{
  "num_hidden_layers": 11,
  "hidden_size": 96,
  "n_experts": 48,
  "experts_per_token": 2,
  "d_expert": 96,
  "d_shared_expert": 0,
  "hidden_act": "swiglu",
  "moe_layers": [2, 3, 4, 5, 6, 7, 8, 9, 10],
  "router_score": "softmax",
  "normalize_top_k": true,
  "routed_scale": 1.0,
  "balance_loss": 0.00392,
  "balance_bias": false,
  "router_z_loss": 0.0001,
  "router_bias": true,
  "n_groups": 8,
  "groups_per_token": 2,
  "init_std_router": 0.0314,
  "lr_router": 0.00242,
  "vocab_size": 8192,
  "norm": "rmsnorm",
  "norm_eps": 1e-05,
  "tie_word_embeddings": false,
  "optimizer": "adamw",
  "learning_rate": 0.00333,
  "beta1": 0.9,
  "beta2": 0.95,
  "batch_tokens": [65536, 131072, 262144, 524288],
  "max_seq_len": 512,
  "train_tokens": 421400000,
  "max_steps": 4261,
  "dataset": "wikipedia_en"
}
Below are experts of layer 6 (counted from 0) of a mixture-of-experts language model. Rows are named router (the router's row for the expert), gate (a neuron's input weights, with its number), up (a neuron's input weights, with its number) and show model dimensions 0-95. Each number is 500 + 25 x the weight over its row's rms, rounded and kept within 0 to 999. Numbers have three digits each.
Before each expert's rows: a language model's description of what the expert responds to. This comes from a sample of Wikipedia text that the model never trained on.

# expert 45
What it handles: Month names after day numbers, en dashes in ranges, and digits in scores, votes, and distances, as in 17–22 October, 138 mph.
router:544483482495523541511483488451475474522542453527530502515485487484513483459508504492507494512499501515488491461519499510556521519484528499485475458511459482496444514489476508505510500569542496468510503546464469474465488485491500521469527510483488493467498469522484523464470488479498475534
gate0:518476469474500521498462483501524515504529494500506520527454473470499463530487518529497500514500499518505522484511518488452513526428473490530482532497488496469488511554507552525511468476522494526516541473495505513477535441508529488526489536509487455512481478532506553498515490465488494534
up0:482495511511498489548526503481484468569479477494504507484522519541460526532491532496512489484539473499468456498516492523518490470593495495513495474550487511506519484492506527476481494528444477481457457524514503501486463530477478510472518489520497525484501484472508465506511485509484478492
gate1:525536495508531464493513504508499502495499420512472441458500537529522518480497480534504513503494529485471487474530521454464468526515525505513566459496486519547521510517517488471498507494489510483471528521479522483491475483533505483514505506468448504492448512491502491492486506512537536490
up1:484490477465520469483505503523495499531500474495494513508510498482539488458516471492506475512521497477493533439493565507507470550492507501483488494431512493533482451522490474502506523498524534510498489507523471494519467538515490477533505516481473463534487541453545503476506456530497524476
gate2:481513519491535524528477442511515514516499471487532543473509483473477520459505493543503474517531528500513550500485472449500549503522517475499455467508496483511498525488464484466501514521517498521491490491469492561495518498494498444495480537481558498525482495501492500502508501440472501528
up2:469491501491529497517517461474523487588478478509539521522497498540507478530523477535547517480523516487510520514499447512527480514552523483474464500476516481494461515517480529501509519535505497530479470519468551521491498543526489485520505523518543485517467481510492484507492490509461506475
gate3:511551500497538461525501478492506492468478475502446476477478488521503479487543544482501563477499540503544483496443491519477509547459499477488530478497500508521467539551535535517519461503529521504492494487491522529506512500516479492520508466501511495487520485502504559502490495500520515461
up3:494490532506510506500523421521518532480537519486500517492473482477506521472463504496484507487515538475491519528488526485500483499452531503506493453455446515482519485532494515512470514453561477494504501521492460521486492516471488480474471497537527497506505510514454504511522469470453463521
gate4:502552535519488487496520532471504526507522536487518437478479513518503496524457494497501493475507463505524536486510509510521486508484517489511454481463460540540585529494479496532519502488502498504487534540465497485480509488507507486534475505513475515552459522486471520502486493533509472527
up4:534504505520500504535484475461501530500494538546505505448468497535464505472462458539478514501543453543504539493533494468495504477491472506523513446484470486447523504524542477529558496499517515521498545480502512497486513522498502507504491490481504507544474514480482513480491535489523491499
gate5:523486506521500524539484504483482503489495523529484491504487515461500537531512515502526509523469494483478505512484525499548493478520493508497487497584480504534524459526494488471500490494472486459510483504508433456509539484467489521447471515482534522455504550497452481512517501521522532478
up5:510503486508480446483486500522483516512550477513516506496503526484518487456432516521457501483465483515451525487535488489491479457557482499503531496474533524510462497498515521499491507552513555538480466463498510514502478525516457522526529497499487483526525490534536482514471501478494506485
gate6:521536533523481542505520438491540462451482490515508512472517499503508500462535504543512525505515508499481492536479486470534528503535522508522496456473496504504476453509469492504492501505514481490496494519448471465507487507443518497499477494554541482500536538504499491500475546467533512503
up6:488470518525430502505491512520491561515517462492471517514505513508511468493544530506512505483512532497489520514495496493532518501488496518505494506444460476511494514552447457486515500494506418507465484504532542534492516480455472519552518502520518496503515474472483501525506509495496483498
gate7:490472466484488495507532465523504514524517508492506500481493528479481515508522515522489478437517501527480540507460506505512490511485479474477514527473498496513513546508536449560493512496502484471460509465471522509509565499516498490560530503490550486480540507481516469490509525489529483440
up7:486457511464524492524499483503507523488494512472505543501491486499482512463513534537508473510537535483471535531452497509510549505495505478508516549469467517502546540517514485500510518486470501550481511457438554499546528516489503483494454492454511499501493492477467489475507494495528492480
gate8:485467511515454494501470482488481479497561490538482483474473486506511495506473470504500513482482477484557520519520492512526495484480467509480517473560533489515481503483518559519480510528491500467478561500468528477444456491504482503481504471501471518514509516538546496522530507504523463520
up8:506517500445469493469502462524499504517526493471533494493493496513523515496495486507494533529496535465488523497482528516496530451468518523514519514465478484525539476509516445505469504482483449500501516508515443501479505522549482478479545449475498518463451513505508509531541455523493521499
gate9:494502470496488524524480492524482484507505524465521512503463504525541520518515533540562492557513461490501514543478497498498464469489511505482488475492464545512460519480494508446492503507514528498524502460490505519490510504560471532515478540494534515473434527520513482474520490476503494480
up9:507520471516520425525474537524445515502458478507517458496513498492517496505512471458483544481486514437497510480491474475514528522492466488513508522488503477484494514514554520523525481478419496485509495510484526509482482484502524491473507481543473502518539498461498486501502531493502487532
gate10:465499484483519433465514493501477500516533415546502498507534497502522475513536511498472491521503503439512501431495489506493518553537485502485533489465471490532488531482512499503467499491488500505448513478498520480464505481486502488503524490500509493498522453462507487467509510503469509523
up10:472469521492466473486552425475485472483519502458549521492557498471474481514461530487505484519478517498500494469492495515472519501517471476511509496477485486517493519465536500468504525520504450522470535497492500483477485513475524522508520513571524501479552503493481481486476510511474481511
gate11:518530494442471537492527468509510510521526523503509500512490531482513461482529495492552559514487496457526560502465438506496495489520525498521518511473490487504480509471493489505528497527461489480484488539465499494461480503459467511525507492497484501496543510553501516483482446526493509520
up11:475499482515499480466465503460506539472465476514530523509428493508518515517492492513490516521516471557530453452492509483505514530530463497516479477513508509493495555500540442466502507490516539506523483471551521493502501542507502522513495488539526508498492459491488464499510496493494545494
gate12:482480496537452510511503502489518472525501494493528531494546458511496517520503469483518457541505476498518474474524450525532508491525498526505533500451557515453510468489501515501524485527485484497499491464501466474467485505522493473514515518558515485476486457503468515506480511520427501486
up12:545487524486524487501477501512493516499483459489488462519488544490528521431522556518479528472500491487478528497491484483499528477468503480488508484532452508545493516482508479477464508507515500512525522511480543476515515477552526524534501479434494501500518561520546506506520484480507503483
gate13:496535495532487516468465493480494528487519500527512483511445512525503546515504472519591496493476494471478496482512523466506518484491477476513495493530520510478540550496487459470518522498501503503533538514507560450475515493490465513515485499480477504483487499485524486441507469477528509477
up13:472501542490512607473487503511492519483471510454552505540482479524501523487516503525542506519544482535462490485495507513526513503491490508493494513530479466461563496499502484522504493484523500511509519542524479458490507501474479506528515499497501547504486487507460489482539486463507489502
gate14:447509492490534483534501483482484436509494481486508473549511494483507491505548494518490469526437527478483482536529468516518490492500460523488506511502521488500487505481481457508507514497507473465541466498512559525485425509509485496478477534541508508514475484490485502491480517495502444503
up14:505486516440527481520503489456511517513461519523500518505525516530523522518458481487479484499492483552499511465460499492459481526497496540518537518487516464489473446517543503477498475525483467472457467515505519534496487544515511498527480506442524504481514502545497518472507473534484484481
gate15:500470488499477450544501479514483509532519481456490461517483498486474464494494527467521490543447501506516511511504475535497472470467507472467518510485448481513562521471512514523480499513494487456453551481478491492499526452536481504486527475542485514485518522512486494485482504487513483539
up15:502517472498544506535499449506487491542525451523500480497463458541497489486514476488550486552497498495492509532526460488494499462501512555485492481494515509509494515541492468459528515538485513478510465457479493504480488470480486477481526493537484533491474535532500471495530520549486487495
gate16:524544484492495545514476492459497489494545480523509515506482475441488516504494540511499521463490528524506487463538524430508516522526513509506511472518471508473504453507483517503452525522551491535503530540471497492502562513499482480478544492475506499520497518490530502511535490468503487482
up16:588525521533524508466471519521458514495513465489507487514478487478515516552497490535539511484515518496506519491480485486488531500518574493515492473493515524526509495509419505464525508471517548491506513533469497510511494485488533483485472510504542496509518532506478509480517527520523503502
gate17:504479481520466446484508496506517548473504501507503462484452528473507492519462502494460511466472574504512497503508564461492479479496484495501519510513532499549469506515529514528501512487489530477540527466497544513473457504513526498475513506516469454465474486491529504500509527517525515490
up17:504534553458483513536508498501513493448500546487521505484543495514479515469503515527460502494552536499513493465485466499495514505543519530518500532512505513512502440528526500534504479465502483497473515535486447522476499483483525498499517507539471538510533520552503544531522525509511506498
gate18:529472518535539503503515514530519482491514482516473506518491522545561535500491475505521480550506496503502442497518503503503513489525525558509506441515499497514474512512481455478511516496514472508487517476499503470406481481475514485497503504541484467524503485467458493503522502509496523535
up18:471547439517473480509508467480502491510487506505496438466468486496487511557517500514520490493442524479469488465489469502497534498462484474554510520505505520490486507476538496498501501467497515473494514515486526489484509474514469486453462526466523489528506491501484492486543504495521545441
gate19:485483504508483479518477495497486513478515469499453503438487501511494524508479512529506471527509516516511402488508517482491504511497512503477530495519519473512480502500469507490510472499497502491493481536505581538484492514454484489478490488523547460484489503450451502509511476449534525479
up19:514517530545515466508449522517504498497491462497501460471481501541522512446494504501449519540501539508504494508522535473474521553466463481501485473502485475513512490493470514474465498515522527531506521486471520489520487506506510489498513492481510487498516542450489515567540503450532522519
gate20:505494512552522529488453526527512527487483509515491517506484537506534566483499493551481490546498495488527465477492471472504516465507514510498537516541456503500455498493445496467496489519503490470507487489446476496477524478525517505485520485537517510444530504493506484516484514479450502530
up20:499453498503508492459491505513486478512572446464492458523490514485520470545450512472516538484505522490477520504494490509506497502512478539505489503467548505508539467487491522494490509480486444512490487566525535479494494504493492486537520496482456502488475507477542550529520501492499517484
gate21:507473493485532419503501513452501499482526508498497493529521534482534488499529509475535490503445525457516464499482496500498485568540517504550492508549518486503457519470504530482520500479498544475511485525458473513482498470484505498501495483526479499486548478515508456514498496507488507533
up21:488514534467529464503521512480494498480498520523484509509522540498478476480546502474498513532510493502502491508511533523512437534501484481494492581539546490535520494483501488551468488498498520490483482476488461471525492491469465468461488445550490526513483517523495496527480510455494511498

# expert 5
What it handles: Years and short entries in pipe-delimited tables and lists, like 1968 or 2022 between bars, country codes USA, ENG, ITA.
router:508453464519500500518457486445491488515561488544534495502493494486510483502479481473545507530505492473513511493495515495506535523458517494490504468505445500515427494502485486498478480509535516440502537522482506492442501480483514526505519487482534484473483456514480516467484498462488490508
gate0:567497481510520544513471508481522512516518531491481484479469498496496498504485481544480513514527476499466500490524526511496496518522491472524464423506443514450445500481489493494494502511509509455504475532515461472508478499511519523526501514498491509479475542524448485524522527548486530502
up0:446524455540509460435515506548473487516488528521482486500515486514499472522472531482522541506495526459518538518460498514474481515473476515533478481486533501533481526508546541507517494493510502539528491465513536495508510504504502532506505495484493474502526494558525490455512497501540510514
gate1:519501498476505487484510496523508477488418506472533469473546443483531519506490499513497486480482479545513497506491524502530513493492558500521519524480477510518506465501481522489542495462473529478527521492462510466490461493506480534525507486504483490468466488457496536504533514551538511532
up1:492525509531535489501492532464469508524511517482490485450478483492498472506465469506477532477481448509518549514556560505486492491502532495533493518525486503498492481480497533527478485461481529520487524438531506479484501460469539485500471458483503483498496502469467483533472527512514480467
gate2:528492524492509516514529448485551509535471541499489489512475485494501539487459520529483511487499529553481503493513496524470498495477562479455487528537445535498487489525489493461511495534505523501545499480448490480491514497478502501516507557485518458494486511542496529494533477484488478504
up2:524478468430498509514492539534509522542474499525523484511494504511515530502506483519475487463538513535518490533517514501480491523459515500493505492499513495481460496530554499492471536495452490494532490422523487518501496486476514491495477487482514455541454486486488498461547504496517461487
gate3:483448472515497516491490463485520534499520512465487489494498518492475470523460530484505567496456444495496460523498484511519511497469513503478491511497478494471500561510524493481516502510503474499570485500508495533506505518444514490525500552492516467511494488539498492453472537461508473494
up3:475505461507474554498518504496495515517522494492512477490528491521512484504485524523424568440490464466457511529507461506492525503501517535520456502479501519487455482522487488512496474510480455528505470499498506554515503525461510484512508530517497497503457528472478474487470520498470483490
gate4:494501442459434543462489485506511525507463507493477500491435493523481485512517507544565480518468526477527473486491499476481493504503472488500476497499486511512489497497484490514491469495466495447539515487494507484523522491478456453484509545487520523551495467489506508461507496522532501508
up4:520498539495503471503490473501466486488525491499518502519512516518517527505528500464467482500538461501454507471504509508503472492515517496480533528503483492502522492477512540480593523503527528563459485549509490530530499483467524505481515442539488493502515548526509505500498509480485494546
gate5:523497511490481502491481477497515514530507535526499493548510532485478502423482489502513488467491510471477483493506506512485512559476483444527486473447497504529500545516449471465510472465522519498517557501522461505503474516472481503504502523446524534485488482473465518512511475498492477514
up5:499510506481505494507512471469504481499492493504530515478490500480475525475513524524525432485486479512495491526493510595528498527474482480456494496518504494447520523559473573538491484513502493502538502512531548474506479495493493494476508530479531505493479490489526549531490500504527501497
gate6:456510475480557502494533502524523520527479490445516558514514525512494519472514543528483507514495529485503504499539494466521509483489510525496505543435544515461533517527471497517468549515467489543485439483503516513519493535517500488504474500499507504517477483502514469492471489520479491520
up6:518512511496502525510460494490503464466523500524474442492468481494500499512494465461513514533471475532507489493461513505500482519520497496493471468588486477538476498471548506482545461510523496458506544528487485486478508470468502532499516501503488456459507529519484528510537495476519505483
gate7:512524520466475502500509489507485510503481498534526522489513504482533490502492491473517502519531516485568511496483523489475557472486484486505530479527539523479459497549532561499531513548495501493527507536519491513476515500550523517525459548489516517503532446501529488521522456510525482486
up7:503519507524515459498489565483451522477543475501510517556477552514512475468497522507528503467493464485517448466495515507533546494502505511478564481503452510473495456491530552507488478497519493492514501506506522457518489458473528476517508533490512513503525507506491508504490520507496492525
gate8:491466467490506472498487557446521497551527533555503482521495544487491496494488503513536462523484522497528485463494487497524507471564502489493506493507488509474508485443477505526535484531534503492471476480481528482474549534501485494474496522518487476475524533517519476476530482499509497459
up8:475451550487460514512482476494523478529511469496468510466520523471497519481492526524489529525495464494470491547485487518451511470466491517510509470498504480484535537528555459495448507493528474475537522506518493473514499528511485495476492500454495508497524460460503494466511483526503538534
gate9:515528455500488520482480511495468503491503500524530499503464485489456493516518533499579499518535477485528502506543508473511507443523492538490550548498486530499477499464522503494545515551503534498485507521488502488545527482449467508488504476510471483509493494474463495512525472536496474494
up9:506516523511404506499477544509488487462508530512520515518526506455488506498521505505535520477491479463527516590481533518480482469500517525517535512507473472473530500511512485491528501486521500508518496519479513516481520483465538508548535491512484497508504515501493500536522445517504481514
gate10:521461525453482483504484453471503495563557509506480499477516508459537488522496496472507522440530513514527502475513510517491502488474540451508513520501449523534466460488485519449521517515474493509473483538472513500522483526517472532505494490494515481516509485497465480517528475501510534492
up10:493525487506500535515570512530517536472506506492506503463498531511521538524511511516490497525529500522490494503525500496493470511484478510570521479513456536519490491462524487539476528552498482464515484483507540582503482491531498489506530470515513503498502497496505527482464559478513495484
gate11:520507514477539494483551493472501479548503466503543507485491476522501533467541527489511485547494555456470499478493465488498554533506477474515519469484496540513507514480520496500488519535522532516458485483495506498530471453528488510489536484528508490450544537523491520511493478506482506491
up11:504522488523496508463520538490519482507514481518536562489479491552529520465522520500505503539515495527533478471512513457518508545504521447506509469493516556449477517526477536532497491529503527491496493443485506484505530465513509492512522460502486513489490510503548538522486478515536492501
gate12:510511513488488500489476465501486541496482517549522505509537464499489481451501486555536500463543502528468540503470492505504512528496474497508516495490520516532517488534505506555456498495524489495523477475505505511462477490490489582542531521514545505497520469512500530502534476512470471521
up12:513529412499516493491505510506487506528507544485486531483501493503501511472511480522520532498513526552442529514448488552522495492488504504488540479493494492487500469501497487519533493505514513511484463461467523459465483525545504493522530541500512466509461507511470499481514494534479465540
gate13:497534472469535504513508509525484528468474478475530517513466486496524528516483490520501454489504496550488527461498500488488512532496494465483468477438471519501477517474494505482506543497475425511491537467467532502555457496493509505455495510528505489465500455497490504479483507494526515464
up13:461459518535490498548469490490499479488493498509415503477555511501499509472527520474528514554484481499479498508494486457478477462470487498537539495541530505494527501507486505465496463488508486484487529496508531493505547541518478492508517460512496502471513553487488488520529487486473466509
gate14:551474499469509523539502484480474477492525488507504510490428479517490522485516528527524529539506519499493457466459498506523515491468499505493519457508470496454531526521465452502524482500527500510538498503494502456472490473489468506527551504527480536509479499508464535519463495509475538521
up14:534531533472532503491494477465517453510519469467513466503472487518481507472530524516507532497496522500517482515460479538539501491468496454506532507534475524492553512537500496511508514525535507519527555490515496470486498455501489521489482494516503521497471532504427534490502498499479559506
gate15:536501514490512515466513459541510484457511477494538480496474476488514534490501521540566510489491500474506488517433479464508532498463538499503500467543497506527530485501548465509519504483503503495511513500503484470525502460500498522483556478510476508474509488514445494491475476455473536523
up15:528511512489493481525459503514482499505503495533498482497517495500532514498503493513484501473543504457499497501468523516522496516477502462498503503466462539528512439516551491514467526437515492447540498458508449478473507492509542455525541492472494525533481509486509476445510527510503496532
gate16:513474482545521495489485489489495493500456451524544548497535503481552494537513473503514494506512481465493455500459494524518521513481509475468529556500525468510509508541523503501505467538485502517473537528516488500463467541506488479496486534510493474466500461533506457504529509529493479535
up16:525501508495520487498435486505534513536526532499529472535510495476518534535509450512480545519491488442469524498465474550488472462540472537472505512488500476505516464426477520491477516501483474512503508538495492503510494530519476499486537511499498513504503519497476508533504530524464520510
gate17:505497432502503462508461499489499515468502528503532538516492521504493472490502489496513509487510517508518488517509507453524526523495513534486531515466513475465459496428494468426493519515516489506525539505493531486498500534482485485481523504525529499493490446496506509506511500485472505587
up17:503506529483481538472484510543523495563493506503485503476517495524520513500497522529515479508472488487460506441461493511538483495547450485546515504519509522519544477550512538523518484500481487497494461494494504478494499485536488502530499486466479535495557528511542444507516495489516532497
gate18:533540509542553503514500508518460481481476508524510525502467462508494552480551482503501503489549532489502494489525517468530515564515490502460512448501540496530527514477498490485521484480508483472484451533530546516521472499494473496475524530516491481472513499492516520495454500482526490513
up18:502487457530507473524527525504494474439498536481535520486473524499523478575469489509480520503457532510550509480503524474515461500470513497479495475489519487499510468495571529474525497497481531511520492487496520492494472472536521496485479546475489491531480495487497516554497511490535477507
gate19:503564486531520559508474471473535531489501472557472498503465505499458520516494501515464526497524478548489529503509510506507514496526521529491498496543471513480463496516490518501497539545521491485472519490487489533516506516529491514510533510461524474524444516463495539482501501510534483457
up19:469483529495467493485482470518488488463478481505514489446509478470476513508499491483543448501502476492512499562499502467480516544543444493496505513503483487525455535532528516495501456480501488461524468480531509472504513461482476500524460469518465508488523489487561472499508504498514508530
gate20:501484474498520471516482535489489531506559521461542505508450498484512484544464462487515499526484522465514527489514494507484524516501470505505510484492513502459465486527476504520503471481531479495536473526496482464465492473548525502534544541509509489472506562554489530497487487532472488496
up20:545498534488482538427490505516461517467472494502520489463471480507480471468511491484540538524503501523474482499525502490495436496477512523518494539461490470563517489528503497531502490491471479487490542464466532469503486491518509503489513509486498520509495519524496516512511476523461448536
gate21:515461511485485499491498499499452467445515508526517529505500524495517465525505499494492510506500524497581465502485508516512490489506501491526520474512483493536480472477540478536506483515510507477546481499524469470496496493546504556510520500535483462471516502585483495473460494521488537495
up21:479541495444495473483501450529538493535491524474478504504498527479495546521509505484523492480525478476527513482480491483474517509488517460473435540491520538493478471496519490513524458461516468508503527502540479507532494460521491496546519495504480508533465463530509499463476534477474495476

# expert 37
What it handles: Numbers and symbols in coordinates, areas and percentages, plus material nouns like steel, glass, brick, and pieces after h like hoof.
router:519473485520504495497480492469494493469535462491505519505507491491554520468468531510540508477503516531500528514509490462511528539473551514507522467517467524515465504508523504505528470522533515492533479539482484492477476467482499606498486508492502479482504480511474537459488470480489512512
gate0:488518503480492483518501442493471533497524505475511510497520546484477500528484494520521537510560491483522550446526478496484520496487507535511453484507480480483483506530539536484509478527529519494543505414485512499459495450498465549488478519521502515509484512492489480509520512494500518514
up0:455541477499514501482507501516488510537489496508453535500482494531501507534489489496539505503457526492489488566537515491510459516481478486495500502516510557486474512498494529520518530469480476476501482506521497560504472523542563470515540524479504521486473476490556455485492505510498493472
gate1:545473471504484455487514474490479506536541538492519449516501513458496487456484479503488515490504486512503491555484491468473527525518483531521502497498482491507508525510511502488531458489561501520496510536506531545482494532493511499482496512446552489499490515486466514512537443483508509447
up1:518486493480468486520498465496519500459488508501501535418507471490525477516521502490501492496500428484522519511552470465530489493468484520500471485504465492497503490485503496512470493526490472501498473463510524503496526454558487490518485501497486459461508470487565470513511537538514527490
gate2:513579522532443452521514459494502503466538520522505493518459507510542512472489484534496497490472544477496518479504548522509536503480516520477477466507507502492449505490486452516506539476501505481502498472523490473489501472509519504462543512462500481521502479523520490500485502487463542490
up2:503485499513492513471549473487454502515480444476526489521550488465495491496533471457505512474498516499530534525490515510516529482541475489481539487460481487496533505515484488512516488491567510519491540484509501488546539484503478472480502520504510483527539500473494504511490489442533560488
gate3:483518503515544486431498502473490483499480498513470506515528470521444506536518503474481535481518479520498511469512516440543484483468518470499536511502470449522485500485477486531519477470517520502476511495505490500483482536480517541532522530538478510461524491477461525462468499526470511517
up3:466504474536503497534489538488463505503458469497516457458484458503498486535486473472512488501512536530496469536499444487472533500520527524499518519454482497519509511489486479540519502467524483513547539478477470522531545542507510507488504505523503478525535508513513499461491481494495508561
gate4:545507527533481428495437475509536502521494461517503506529536511482497490496504539505526479480542520515512468489484498522492543485475484520456482501485500584495469492499511497533483515474477496476508490509489438479508534513503548494478505517526536486509509498498509503484497539476481506498
up4:479520475501471474482481532514554532519494459495496462520462490509519493547527532502479533470456461515506475488502468497501530483546505470458491489500473492491483459522493499480535515502498510552495490503448529507522504488541491483525568537484527483482483492510477480476482515517508489464
gate5:530489532523471487485468508491468472485555532530503498462522529488527514514518497486512511510516522493453502553519474495508484515498514525523485498534554486539460489441489507495469484497534511467514483485496535520496496522510516556465502486524484479447512478486499482480492510521517445544
up5:520523485552469523506524496507505481494489562482537534504493486498497484542465475521483516514497504473536498509472481427507496522525520496505462509498509497479530529494470500514499477518492512510499511527501492528469584516532487506498476451503434499496500512519465517509459538473483488483
gate6:495476501535473500506451536479527514504502469512502498571527503491516520480529518551508478497490500509494498464502545505511515502530475487519436517521492535509464499504472489527531457460516464496487512515518476508488518482460434539484471518516526474518478463493459516520528499476491513503
up6:523541519492531483501473527486538518520511478503471424503490542525525511480479533528517514458530494527491504477469527489463501545513526487537500487493485501490469500474526542501544497516485508556474520493523531495525488483428517525512473465465499530500504511499488473504497503461509494493
gate7:507510536495504501503517541514513536463529482507533543516526474514466482460479528491498489514516533509555475529446488473489501489533535514509473482543493472455509529518472483487540483519549499519536496485491488499472505479488479501497485503502504474501529469522484535494519430497460543500
up7:530524498519515528564481507488502567478466512514490492485501464488489502483540508492530470513500472530544474524443471470461481509507498556489538475512493530491480546505485508484510477509521504510496509475508528517507466500458521486468522503483496495481518475543480515494475479525460460537
gate8:482507454504536485503498488478462503492545456548541523486495532480476464464501484508503452527532501516537557496519479475530526530488518492506514456489497533526459483489486492463508524525512524487489543477477495516491513495523487513490569461469515507526498471515501517483501522491494463474
up8:448542446516516513486490507517489448523518471517493507509559475508494525487521473508513501489502529537530543479546514493483548491476521486499484456493511520485490498531471535531484449528507503500444497513477547503511465522505529486495505503505512498536537474461506491514476489526526476487
gate9:504500471536518479511503462557507507479541447476508542520481477500572524492542524520489486502493514461512485485463500580507524474530509510518498481485484466491501482490511505457472506511502543483507525490460476523486484464456475532499490495513502499461482479464510514501489475509503505499
up9:477393492518499538523521495469500506542458514503505512550491499553434502507521502521463465503498476472506484516493475510507464508498513486487474487509503508508476511521506473506520514519484477514478517510530526549494470489540509477462518459509529523476485515520504460510506470485498490510
gate10:474502479508485492440491523494495521520537433540477538506479481531461501488527495493485519508532514493475506491455501485479527541478500473475473479498513515474517487508465564526495464528515494488477490493489524524500546520496463530480479502546491496536505496468515512460497498515558531486
up10:462451453500501436464474506458498506510526454512539464495471506546503508498498501530529511486498526486502534504512527503464484491518466515519533506505530535479502487524521485493551485540450488527486480483480506491480492490487498516510522560499514521497499483512516479499502506485444561486
gate11:529516478493536530516512497478515524499523499530530527489517503493475521496502509506585460501501525490478523532530482461511479495477468460473500522471511509536474509525480509499517567502555479474466552538519488487481481504474548484489508501517506505495481494520486549526466513502520533492
up11:469526475497495493492522506504503442459475477467492451455530529489503486511514516487521463459452505491494555441498519489491499515522460497470520505477504502553523487518511449500511480476468493469537524516516499492492504537429476519533498521528515499512476537491490510495502515499506497518
gate12:525516483485521533473512466487473489482534466549481512467481482488453491487472459516527458518468549509503465477530538458465519488549515563527499505514518525525511487518496510474507491511489514506515481504490486472484521484451488491466481536442503476477504508474470513510518510470511519496
up12:508520510507465482507458557518532505515487502487509499481481535531525476492532524492480468438543508504487542489473482448496544497467491489524485497497502500507461504449515467470464491479512472509485547523516497497510512488517495512455518497491452447521502474472509507485474524544531515523
gate13:500442478437503497502495484533534533562539503514479468478540516517488505468521490489474518497502509481501532493552462497497500518487531500482480471471476531517469540480500491525488457508485482487488532490459527506482527485534478430524482513470531501507471528499502509526482493478488500488
up13:523521531509496482516521504457480478492458525496549484493500493500536474508511493486475510521481433470471488468523483500483512491479490438538482494496485480505518472460466522507564497499517499538489484511483509476533520495485452524528545478468541501474525452525523502507476491473489521480
gate14:525483470504489527482512498504494470510536521493511493463455519509539520464490449516492472495476495464517503473483489428499473542500573516510500484489532486513483487501475479511503480497434522493477499480452473521460466535506508490534476458492500502518495487479533494447512505510489511503
up14:450513500531525469510488509487504490461491470519473471524480499497513484492463474503511533495476442497552511490488531538451479544478448498500506522522516502444464491525525464493421471508497468486488468523511526501482512483477494511524481481513504472494517516487509498468486528509466486518
gate15:448482483526525526516502479492505516506521504487505498508507502526502515489476480510472516523533478479495488497486512532494484497464500518479516452497497497519440506545497522561432493477527547485470552483492485535480512514513473502503470489495476494481450483472553510503507464447484510454
up15:506502494485502468498469516524495535488496514480496545506493505524473467485504537508458479489510490509467492474519439531503479491439523539506480531543514474477437558514521519510499497533443491511543503505514484513508476467501462524507497485471497504497480541485475472485538496512539524506
gate16:454484502504525540468529493489477436472498451527494453509487509485516496540505539485524528498473485488522516503458516458451496544485531472524510480494472547502503504521551510471527528495491466477481542473513519508505492505505497527484535503490479482505516485469459517500523485472534522477
up16:514521527535515527461498482488501541475562480453475497522508503499572484498469479497461525507503464472520458500509476511500493494493513568521456499517497475539520499465480492470490486524495496519513498523517512556499491469498497490506516472526468445496519488469500508461492500529502471480
gate17:534489518516511503534483518489520534475542532526488496477485538508522513461496521506477481521502490519517509489452491517496457546530537467481524492523506513499501535524500513524500478527473473523489498454474447457463539533484504476466485499465497502497484459520519547508467481483449467491
up17:475429509541496509491456499460506485530511504521499525500524508484509484555492521476494461489507479523515495451531527493506479482479512547508517486471464474514480485517485513532496450490509492503513486478544456496538520496477497517451500524493484507505500545498478545542509481495503450459
gate18:487502490515535458475493522494515550519498491497502498487524459496511486557513513454498469471534502484571514511498502448508502548476481531492440542517469520549517488484487558518532469486470522495488506554505468504482523475503506478522520501486503517542492495520494481513494508493509495494
up18:463507460501495470464514498502505483527506472491484493522513471480457540575466468471463489505506467489507535480528458503480514502501471456499471492496458488522516498462510505499488531530483499487468553481471539519518520497489491533545443478478487487531490508494495496504500533530501503461
gate19:537426504479482522530497551502518501518507513537506506462452476499469518531526509545512495536505541480515486498445512526522513525476501527490469479538479475547448488522493483511480497498500509447495455494514510511515521488487473465464503537485491515461484499516480497517492509474491486527
up19:541512497507474528529529480498463478497519497514487517503523501496502495484519455496489479505494507452524493491473487461457497519469511497466491480451529547507503543519497465524523499523523458452479531449497502515499512471525506489451477478511490499517522525451508521514452479514531525440
gate20:486494499440507488539531480479483503508509446510500542535523503490511537475502489541549485509467545484523461580498502481474506504449521533504517490514497485479472478508512432507530498502455454510513512501476506504455478507488494519473529514534501498521517502498487502508483481507506521492
up20:510466474496470522494508536504469545491517504521504513539523488501480501474503521534493486517506473514525498479487497457499459429486506490501477474469512479512515501452495489491472510523517493502507475540477459451499503517486450481518439451454513467544508519502480490505486530448479507515
gate21:541499457526514494529516521533524473505487494476539512513488509488539498475558504495508512505513525488497457481458479502496503497473500566525521497496471512527502521516471487529476522514494513492550511461488518524456519450548480504553507476561490495492491515491465504480536486529489522519
up21:537522508533492526515501504505478517519520541467508446527527512428537487496485523521533516503495484469466445491545490525479497531476507486490543525530510510514479519496505523519499499528481489565520507475514467509483538478461498529524488506528497546469489520507487492530526487469470499488